Weights of a small mixture-of-experts language model, trained from scratch on English Wikipedia: 475M tokens.
Below are experts of layer 8 (counted from 0) of a mixture-of-experts language model. Rows are named gate (a neuron's input weights, with its number), up (a neuron's input weights, with its number) and show model dimensions 0-127. Each number is 500 + 25 x the weight over its row's rms, rounded and kept within 0 to 999. Numbers have three digits each.
Before each expert's rows: "gets" lists some tokens that make up at least twice as much of what it gets as of all text. This comes from a sample of Wikipedia text that the model never trained on. Tokens count by the router's weight.

# expert 66
gets: " out", "er", "and", "la", "ack", "ers"
gate0:517531521501490569493529533526498537498488522537516500476515515487490542580504479476498507473527472479510535534496536485472500530524510491458478488527500515519536512511471532523472512501481470468466482498526508478534492484494493534500515495476516484491499482514502507519448494519451538450486497491528474515456498505520502483523491517500447499486453505542490511464520461464513538500478
up0:529462473534492546503489501554492502489474515473492538505507469480471482557500474507494511510494478520475530529475472476519502453475513478473502461480492501517451464505461528534508506486507490489493514468491510556504512495474495535496457542540510473477478509499489527525491540502490487536502487512532490526461466502509520511511520481521482464473495535468515524510510506546512494451430
gate1:506491557482509507491488477520495473504511485457482510533525454474503510484449499483488542528484501501469476490509475477480502533499477523522493525513466530466480530482495530482473507543506525492533458491505518467475506468489488487467494509537481517552466479481510486490477530494530483502491522488519509499495496509529559457472526511475498467536486493448544532586495530505499520477489
up1:505488559520515523526524467488525481522503506456492509511491486501518485505486500476453532518487461520519506485500502468504516518456486525549485520529447506486524485474480526472476509509492513490531480514518525479483505486536477516472520521516483477517497474478552502499490505469533489508459519459551520485486504504507495473479485514483500521498508507468500513531524520461507547478384
gate2:525526529501510488460556551525512504508513523523481479474468479477504496521549470490497498496533489488491493498537501518489532541545487412483508523507490567505542507522524495525516516528511515507498482520528506524480538480480486498504493461482483514499482542530513519480472532488438500485492481529488522455492503526461486524526515507512518444504506517488512510461522495512514515457515
up2:494453496493540488542469445503483526485493461479510514524518511510507505481469533499470499524485495525517511523486497461484459437441502553509496489508502504491446516475513497499473464510498475500499548470473478505521488548523537507512522499523494498482531457476485483529526479492531496516509536502507475563522493461512534495484493500508502506499517491531470500539460525506478469562500
gate3:481502476489493516515507506518502485435533492454493498516499521499519441491542526521527504482507507456505502482465506509475460509549478502540475485465500508508499470537526526510514487512480462500490469469487545412492513481494520511514484528458497513477475503478428487494488487482484536483487501511503472520506539511511452541531502460502509501464495493532493457488502519517464482517484
up3:475498490486485493511492490465515502480517509494496458468557484540518506422481498514483523498490516495500515505472544513455513499524532518470519518472510538492489496499443487489531526487531489553531511497543517499515472472506479458507527497500476500489528489543522494458537562463558492509482478472482470503545508492505525509503502519472534508492501481492450540508507503465512473515476
gate4:529485481476488508452520497504513553513451502507502529519487505497504482537490500513478508466529507498496525500551474463495482526463461475497521521543495497512494529492490471492431561497456492503495526526504491515512477500513509502496442540465473482507503531466441479525467487492535470470480517486495481487485516494466535489526502515494508479495480530460554517516519561492520514498522
up4:409503520512511489507488483501494493518520504486485534443466476526439509524541522474526523510490530520552480542501489528497480505518500486448449513458479531520527502510550507491498511533545512542483459491510457499461526478491501486500511492500512504528477510485502496509508539474533497530517507495533503477497493455539503497519502538491495529512510543500502499545484477516466497490497
gate5:503512494500489541513526470477528524501512542545518515486487504486516476533439473492511524544489495507514533494509475507481472535513484558485463528534527488504513508522493514487483480484497468474453489484489523479475511533471436518481550482501484479491477532445459484502494529499505495502508463471492481496476485506544482517522488492484486549545481527499503513510527452454500532461528
up5:462492507483511477465480517520491469503492499436497492478505510467514474483519509480489493444514501483510465469518489498478489482510508469501520513467460506524499480498509486492495526487495516510549524491523504510505456509526499464490475497459516498506504382552519515465479497507485503465458517527464520475512544528448485481475512489495537470464518461490521481518488507523496483530500
gate6:517485506433512490445445507446505475453501466508460508522531518540470505465493489549499493527475492484527524546515507500505535488505501510478504504522537469517487520514509500476470486552510477497464499522470487504484495487522528480496508445532504498479547483505538499449473466512503533484500487455469482524509469514540503464469512506518473476494533487502515511500462519494495494521531
up6:509485496525507515550540502534483517541513502485531470470495506464515495545495494449516505472518502496478486469480488501503489508485491488500476510469479534475494461484464506539547486445480493505529466493538528512585502494480456524509515548485489496501459522482470520540510524494485476523494525540554512502486500506465458542514490468500509507500499531504458517511542494508508500473482
gate7:490482426489517466490499503478512495510507482521479482493468529512492512535516476531515503507530501514485506502508535492519495483539528522547571497499506501469486535498499534490498506516427502476551493514479460510480509531515503498452502549483450536491521480510493518467522560457492533501487525483483505478492510477482506512564481497511530548497530464500527508501517482503511514497538
up7:537511512512504474503506473480547477529465457503466515447482516523470477520493495489544505520504499491514476422524505468504471486505484525554559470528507478486535518502491518491484510499465499477537509509480489521488478536512492476472491542481482518498497493479469523486533534446474509482450501479480495476475492495453498511510516481478514557458516456502489495484516459500499515520524
gate8:492539479523491524476511486487484519572444506486472534475485547471427514508521479494524475502454526473527514476487458497515483470510465495518484470466492483477536493482509510498474516502499507514487481524479492483517486555494469491534499537471569483517469517480455476512525516476512533452464499501520498484486498501544482506500501489503538509523488513503516510478446479491510515483523
up8:515471487528495486569502493570513504483489619520506459465518460514530478498507477542479458491494484478500498509435495502516537488483533493526484505533519505494517481493461481514509480453519468484505527481533508508545493502508494513487495502514504510487514497497497522478530476518494493506518458513493546525492507495493505505492474498473481491495476454470510545491501488495509549500501
gate9:462510492494447495499505461533483523498467508509474495522524467523502562544546521538496505512531550502480491481501470472502488534518519524530528490476510500461494502488512523454490509477479467481520501505487487552499475541480503517552484514507495496529470469480508515506517535460486473516502521530485531508486526508487534505498508471489491499518473541490486512565460478519507437506546
up9:455511484495459481512499488518456517462490489504464523562527444493502538498539492557481487514533530484471490476533506490497493571496542492517515498477520498471471495514520516470481499495441466472493526488505504524503472483447518493516512556532482527502494493486518485480494540483494484495488548522508507506499519506487544506507506441501493492539477522493504513528476486530504454515512
gate10:529505502526496511504492490498525502505477492489505529470516502495499466538551499494494494484501517490522485512451482489520500516441517487512524501476506463538513463477441528521495526486455483464474478489465485526479482488484516468526542516482522493514483510438523525463497527535497499452468477484504537465508475534531480503482517470468513512558538491493504524504523520439539474539492
up10:477502522473482550479513509509509483508507499458482518502544508522551522486471533522510510508509508499518528493486519498515501572510529483532516535451506476486483459482469465534477531532455505504497458485462497506475498479490533491538514482524513529542518466488536521484489509512468509507485499466546550508522500528503522483497523474494488499541531466477511487513561559492514502528510
gate11:499475523477501498523445498539515494504515471519499520490501519478470471482503519497530503485493497523484489506519494498512465509494463499428489455533541480510511495521509526572482550534486467471482480499464454495513499525467518517502492495560456507510474518487511515478542494506477528497509540531492535474492488521508465524520494534493540481515539489510477490559490512556536514500499
up11:506478497499479489458545491477492474495514523473506474517504458511499524513481495532478506537506499493469497513483507511468535462524508506532518524489476534479487558459498477482486463516505560519544528508495530532497514500486484479479490474474514524497553463499500497478453548505543507496500493512475465531480503487466515463488489458525504421539500537476536493505511513503477527546501
gate12:506519505495499481466523502502556507496505480466487533530531478510483501499465552448487476501457490448535483519503488476514523494490480504465458517512466520555523518542500490527498522532475506491463537513479532460514496454501504490502466485508542479497480503470503477514486440528502503477493520482518487492468560516472495455449504477490548465512501500477480484474480528507514496482522
up12:540478509517498513483494506480546479511491427496458515516514507466505495521481540491511468492485497498515501530482527495512482489485467481473512452464505479511534478523545537481508520530450494503468508486493471493521531463448519506495458477489524519487484500455527483489520515508528485495498526482554486524490547496446532486481449511506477527551528502501470472474504483481482486543473
gate13:518495529478496469512511498530509523535472515537459520453531472516490502493480551473516493512517541512532458497528486473488490525503510505571465485482491492511504512500530499448511495484547503500461491496472499512475514529527522454540518480514563487526472466520529495469497550478480469538507499497493501516517452509492484511465506509487472457492484549507513499522456518537483485493517
up13:522502465465493544534532526469525478536499430511480535481467517492494526524531471503514556502506532466524552499522540475512479476489482518538524479513500471506543488484439464459510519508518523495463458521536482506505510523488537521497512521473519510484484499535494500507519503501520510480517506441484511502489477520510465525502509492527512478482491485511510490491556509458503482457480
gate14:484512463466528470504505501474496507491525490503492484477496463505483524511445508511513538484521519464489473480476484468538527533478495482492496516485595482495487470470469489507467584513467488513482471506492526524494497465514466510485493517521485516456497474538485492457540480481481539475511519517507520477493501520485542470493499474524487533507508502500533541499481549497522526522526
up14:503521481514490481497522490489529505501482482496488467485496461522501535501464536484528510478515475492488458474499481458532513539489473465521491526510516511470490502466474499521458567501465510512483487514516535515490476481535459530504491526508472508463507484490463508468514482467491517465487518502527518493470518511475540490502530453497492521507489466473527528477497611485499529522532
gate15:512541491515492518508511534489502486510511492529506487485481543532488535505473475477484522498515513483526480469474501497528518504506477457455477517513477462476529541505475469469515480469447523472463495509539456478544508500469487520501532514549530511520457517506476481525510507566550507481504470487493539494450490510543473476507516481498454511518489522518504432500494494489526498478508
up15:477513476491522509477502531476515475478515470480521521533471558501506541484500497493520468488522559541507502489545502518499474546517491474496521513421467513472488524497499485486484520510480512488495487485523505460508492511485514509549473518491540509559497485447519503494505518495485510498565495478512494464489526479572545496509500498467519543481480491517474459501501473485503492534490
gate16:482529528541533523510534491484515465507514493473481509502516524505513483476514489482558504474487459523510509483489489520531490531477524489525489496512519508461524479500542508486535477479554546522515477482500519465488396521487533532521517500476510490482489492478495497505510471461535542510468464526540476510498520520468480520529539532506499511509524489505495516455506443472491514487497
up16:481517483499488434514535542538485527485530488491491520556466514493488559490566468494490491474509467497484446482497477520477483510525478496489477567511454502507501513496550498496461456519526465450514531538501508501522486524511462473502532507471492493502486544518495493519464521493464524468509532537471515511531520499489521501488499497483507492511498501470535499521508520520520486496498
gate17:484444499528494535442489502499495479510487503521516487452493479479509482512497495507492487547505503503467529518470506493477515489534478546468505456498543529492506514521482502537502497527504492476476499484513502443514500479449516503506471491523525509498540525481539505492488521522481473541483478493554486539444502534498473504486487467411515470555486497530474514482512479490489478493495
up17:468475504542476558479521462490530476529475495505520502450512470498490499541485476461515481520504490490477517444491500478489482482532473523487513466524513516488518491490450508489517487499511504451484517475502517457504480476470484482509466509504516495512509544482531515506492503498472477532459452477524485509463525544485474501507523459465489485540457474551469519466517464456537493516506
gate18:523507534514487484510510469517484521533478537501488507503538479509486492545451495483503473510557496493468494499452505486480510472493525513491528502513494485539498474505434516528488500485504450504467523480494513492497468468511499515496491453529506498469494467454501496490467505498458473507474444490529552506483475526505511445490527496464501488492471482522513543527457474455490512472443
up18:500476533513497482492497512492515468528526476515472461490510576496538482474518524468496467510518538504494464505457528523452509471508525499515509462502523449480526493551504532487495497481486529484485560499492486485473460493480487525527515545527493505510485483504516502549437490512481469464489503494453518495520524533562472515469474485489534486504502470519538493501483490509507497517492
gate19:515502546482487464496507535497484469502493521527468490530508515468496489497480485505508523520456465492510515509540478486503549511504489504521501482515472500521513490485529513536492515526516460500491522532535481519498486529488546482471516459487538489498513512519457511446480521455439488473463572526476476486531478508520519489468539478520454476469477492518519555510479521481486476463520
up19:521515541502481506487483533464464472481494512561490502517512554513502468469481472513498480484484467520515509518536521494462527498519487489545493473488476519490512532476522525491482528515532459507508533526546489562478497509487517498510527492478520493473537508511483509444456525504494487485466567503492516498546508484526534478463508497525474463513497515517553534517472525513482470524490
gate20:530478532501562527500508493536531459550516495513506509511477496472491507518467484462513529487509491524464509528471490509442478486486465501506489542517486510486491479481495499522483491513543542492490515472491539527520505509489517513484456477482483532523479499491500558479471486534489496485503477491535510536487442497551513507511494439490490535491501494496497518482470485518553567530474
up20:481514471497444479489482560493483526497538511493450473502500516507534464490538539522479458515505526476533484450563500497524521524532544484500476484433499501533528517480519485477503520499497505527533495511484492468453502530512483519530509508501509465537508480494524470516502495492497508504508498480440478470514537515463475522490523508526518495507498501492508447502510524493471464498549
gate21:481513528489482438494478495526504501475536526471473502562496472477521479477535527522486519450474464519494487513484499547526515525530501501511486452497508508495485497542507568489533501503490493500465502479516511468505506540518514502505539421523458488476515511530483474559521531500513479489476497509462502543515490512497480492498484490466487503499492531528509533537507465485477491530489
up21:496542465479523473521482489501488516494517520528515504507529441539500506463483496487464477470487477493495516488439506553473485433502512522528518508499507510525477511501501486476534507467535490506509502475480436515481471524537538463512483539507478487491477526537473489460502559524524485489494458510494497528528524515510495509525457539459512516466521515536509494506538486500490467507503
gate22:479510496457502479533519455497487504453486535488486500502601496509526507465515477502484498492502501472514526502476511537453474498517493494533491523504496524504487488497511467497514473478540471532573482482483521513511467455512499487506490537481484522511475462515437517486518514482512505496488487504515527474531517524493518488475497515492507493481464480565483530501467530490486474534551
up22:460515485468485455531528465483495512460478538463489499493529496513504520466472479504483483493501506468518536489481497528441467490510494499519484518510501501503497499491537494485540476471545465519561473478455530495490467470525499479515483538496490520514475473514499518521523532472512522482487474517510510468501536550496536489474484519478497515483445500556470497521468508472475460523549
gate23:519512511456484468532503467570490490525504494499539483514519467490534510488532492487511472466534486531498488502474500498509506507495504477553550487512494484507490512529528462477515521504508468486477532438501511510509482494498507469528561501542490479522492533512470493522526464496456461510478496490494480527501494491456520454452512520464520509509494505517518517557483503474528430495511
up23:460507511483470441505464511486484502471513505539522475534479475493507473487544446504482468497584500550518500502484500511481531485517481483500506503524509473517492528512544505498497543485581480500502492486486510486482485496503518475510522496531516510515518506545500512504502518527470508519488460489481515483512495547518496478464469516472508501505505533563533497570469502504478478491507
gate24:528523492501482492519495495478500521585517521531488477474511458491532511473538503481466457506506486499512493498485507543491483454445465493469500536494506491529505490516492481531533527463532501493521512489517520523490502479480484460525473503456507483540493473509525532440452525490514485494482455492486535474503525442512518532451511537492520506470486458495464482507518494485508514511504
up24:469485464453477493521496471530504526496516500529477454517499503500525503497521503500488477472546556486503498480488531530518509473507510528519471536511519513544495542488488453487495471485552506499513471518475477529539472505507562526475518548520492507530492509489453485516523514498469445497511495488474481533521511447532500483516485549466523513504447465465508482494489521486525485507521
gate25:548511511472482521522446489525511498490484466558511530466449492497496511478492498492505517526503512484520492477523521475516482483478472497512542458560545469474509516526520509521507615509493523487500536517465477495508494532513529518472486524466485518507500483488461486469540485496466484499508492468472489465499515499470477496502536523506503521485540455475504502481487509495515496504498
up25:560500488475486495534422503496547496489494474547535521477472503464491501472490462511511501534482479498504494486531520485538487493457489488530544479541533477455496485513504501514533514494520516474480501504503484480522487542509530509466492512472474554503523485495483468465551492516457505498520523476489476466495474481463493493484521542513514518471558453479512523478487506491509482494484